From a checkpoint of a small mixture-of-experts model trained on Wikipedia: 299M tokens, 4558 steps.
Below are experts of layer 5 (counted from 0) of a mixture-of-experts language model. Rows are named router (the router's row for the expert), down (a neuron's output weights, with its number) and show model dimensions 0-127. Each number is 500 + 50 x the weight over its row's rms, rounded and kept within 0 to 999. Numbers have three digits each.
After each expert's rows: "comes before" lists some tokens at least twice as common just after its tokens as in all text. This comes from a sample of Wikipedia text that the model never trained on. Tokens count by the router's weight.

# expert 31
router:444554466514422478511480535529416473436383413507558472588409503509498507454448515413525486388596445556492490510495429539518469571427559522484465473443448585468476470529557536510444574542577507488517479535453445455560519518556528530516562480522428439464476489456562462533422490469484581583469522558468479518526556576466619518439400467481502477486499569545500411444556548494456411535515
down0:523502573467481488499570511375538468572524556616541509486576519519489481497422493498401534416457419501427472390488476533517530478570463488487652466485472526530459465485423539536463407560401577495533438430467518570509493531561465493470556461487515541518486533479614425508540528519559492450460461516457490545530581445575538426396483491541481514546553486526518571556459537509553520430516
comes before: ")", " |", ",", ".", "–", "),"

# expert 7
router:461541451544452473480507510516472565461393386505528380557421526437468460470459505389464489405522467530546475538504415532450570514461437538431510431508455495395465489543520534542455631568526464512481545531513473477536536447456443473528531498503546375519449577537526420551512503505462550588485506481425533474469508489379584554467398507520514473502476513491595487516565563530469498472474
down0:439391470447449569465548535611472566506410427451510455506504523564524503529558474434556520480475487436501517420466502570480538476568525483437575532537474541472513473509479461503497548570504484451541473403447461552476515408470479548565391482427635492518448465559519599434555491544432516575526418567494447464460519517456497517575450567513499520475523486530498392504502404440511437432455
comes before: " |", ")", "–", ".", ",", ";"

# expert 35
router:494655552529457440531483566535458554515506496514589425541533562387474405532496516453477500477616535556553536608505389472469502523475477507462446431479402453447517453505508527489471588479578481542472582526447544509549526451548421478485489509458533483403413503468587486505444480540467557540510489561486474529550484446472598475492516472509431483540473593468547493491599542438473552499562
down2:626467542519442440532503372563451467463487468474472542469474384550582499463592514563488437469471592536490473479498465593531504571453506540529467501441486492367541566522444592501547513471515460533466490449461484524525543490460502425542633506508563510512476467539436504491486454536443431514522483429471576528600438460486464482518517496551480485520399467603565445567517484443448510428465
comes before: " |", ".", "–", ";", "/", "th"

# expert 22
router:388675554422574447445537534467451483465533471541570488521503562424462415506524489462537544449494446579462478510545421460466515527518515504531463438471510499429503581516418593500541536565446505459454489458477512450428527504514482504540519491553516376508451560406552469517453476519544596596499466582527547475535512454469518499440516513480481489465500502590581439475586559490511534440601
down0:425559477572509486613448435454517558549487502529513449482475523487537492538543503527474471530551501635486461434465483588487527518508529500520499464496436457458508449544509525488560534576456580513466530533349554500522553567605446497581549517554520502478575534542412527592600583509457407478481555577532474510546454543446527460504451473481491542497493381470444474446490626525460485572522
comes before: "9", "8", "ing", "ed", "ent", "ers"

# expert 58
router:501571508562453518526541482469437501416569494535655509527466563486438420460511480427476544483561472485500480540519422568504525550413571504455546444464471486421442496433500654499524625550541501496459522540537491445546567487526494398525534496442513399506463543523629509536421522510463552520540416531512496501530567516432535479458436546506461508544546556583545471512496535508477534464589
down0:460503467524461499463390516498434501519496514456474519438533505439611509525540555480433526442491536510434525532465500452500465491469456589532574448652523498479413541496518528470515535477483460528560496528519453530479429544443446509506408506443529541468410460480608477581399542522508403513549421430551461494554495630495471486556582460462501481500539461501537445510406502630428502584533
comes before: "0", "9", "8", "7", "5", "6"

# expert 39
router:519559524546526511569482531468480567484509501550598514651495516408433421567463553508453540458538395513593487568568501562531466548453528496473492462402512493427455554462448516484434540541405470559510517518529475430466531502487407432527541549448575398526506576503610456508412537498496550478462526522427537570484527490479470425509497466602494495477558495536605493528573531436504477478495
down2:557574569452485495585479541437459461429566526520518512430518516511511488573406509580498413476430505484532540446460506462542481546572548442430486446539469553484479483466530500455429597482535499450447473566500428506493477548546516452450595480515484487502406481548497489453465490507553592534473536455575500584433601518524480466429507422461435538424557442612454503468492502430568643481567
comes before: " |", "–", "0", ".", ";", "th"

# expert 19
router:450523487607449564426598567406435543421477449546577481461390489521476492484502523469518481416568455588576461537476544497492581494503470567499408431470503505429473479483523626570428578466514404535422443579447498449553480530531462466583495608473417442495447542478557487500441502523465525524470548540508516496491490542425530470450474507495519451546507516518592427452518563480487495511547
down0:544409513533440522538516512510528515582418447587440491480526433457513574497563519389609511582485497516494552637536533444495470546375500472522514546470416574504500513541433530574479541571487545427467492523599509488541515501505517561550420429452426423493502468395371471495540463504555499496502589530534471500427485480474502475527444514502465467482467594466495472549437496515581526532549
comes before: ",", " of", ".", " in", " and", " is"

# expert 37
router:534545498469472497409486562363448532428516470464561492530378587397420455433458471490506463463508461469547485551526505508469550540470490417479498465474484548453413501472532540540446567491539476491481528536492580463523519521447491462509540608506410484444476542486577472491410514531488571558486500613495592532477553544485577466449467513558512519617533538498584468406483576517536474416580
down1:494427434522562482537506444563551501422560604533545597499596465471564477525435492505514475487451502478481423567480418528440569460463479494458521433508489557561478491541535520605495517442488460463490518529488605435509477546413607495492522473581377465535443552441433496464489456413564570457554407502565540514489520541556469454405546547524393498506484479421504542513495481504572482457442
comes before: ":", " |", "==", " and", " of", " =="

# expert 28
router:422543464534422538395526601481487557450504517554552444468379497491402463475519535487473573406502399519592432505534517492473522510476492542471496442467550604443564477471510602489450578481519358543471559517483500491573508491489536471497573570423427523461500490523600503476519502530430533560443471614548580540499514493473548545451496483584484497502570521527559442510564541477479479478523
down1:441406463521498493516496501443504437446473514489431423514535466491503515519422558526564477519484460519510535486431545562566544528460505460507557505546519513403579548508515455548496531533480441542480442605501488542481461620416417512549545513493456435497524397573490485564470369534452476544570467543422553484387452455441417495525475491480515392478490556427461373504504557522555470549583
comes before: " of", ",", ".", " in", " and", " for"

# expert 42
router:443538475458525484410577495416418524421506460509565468430478531420465430503518450461490508375507459562524441529576504525471508545439477484464394447488450599443456441434539599569358574524517401470461530465509550531515502499478485510523568541454420527491445485520511492432491446503416527542464515580514456492521502442453548478507451479537563471553531548553540435466600534478501461401511
down0:587401507496515429396368548495559559563550447458514474498523583568503485470505480481504523405606584480509492480465454515521527576484496457501504536479541482514488489516552428523592512405426506484464490491467485494549510573550553407493513489409535533482499522468481528519375562446536569464570528585521555530492456585598512494413517493458427518479539520465525567434393444504519539447557
comes before: " to", " in", " of", ".", " by", ","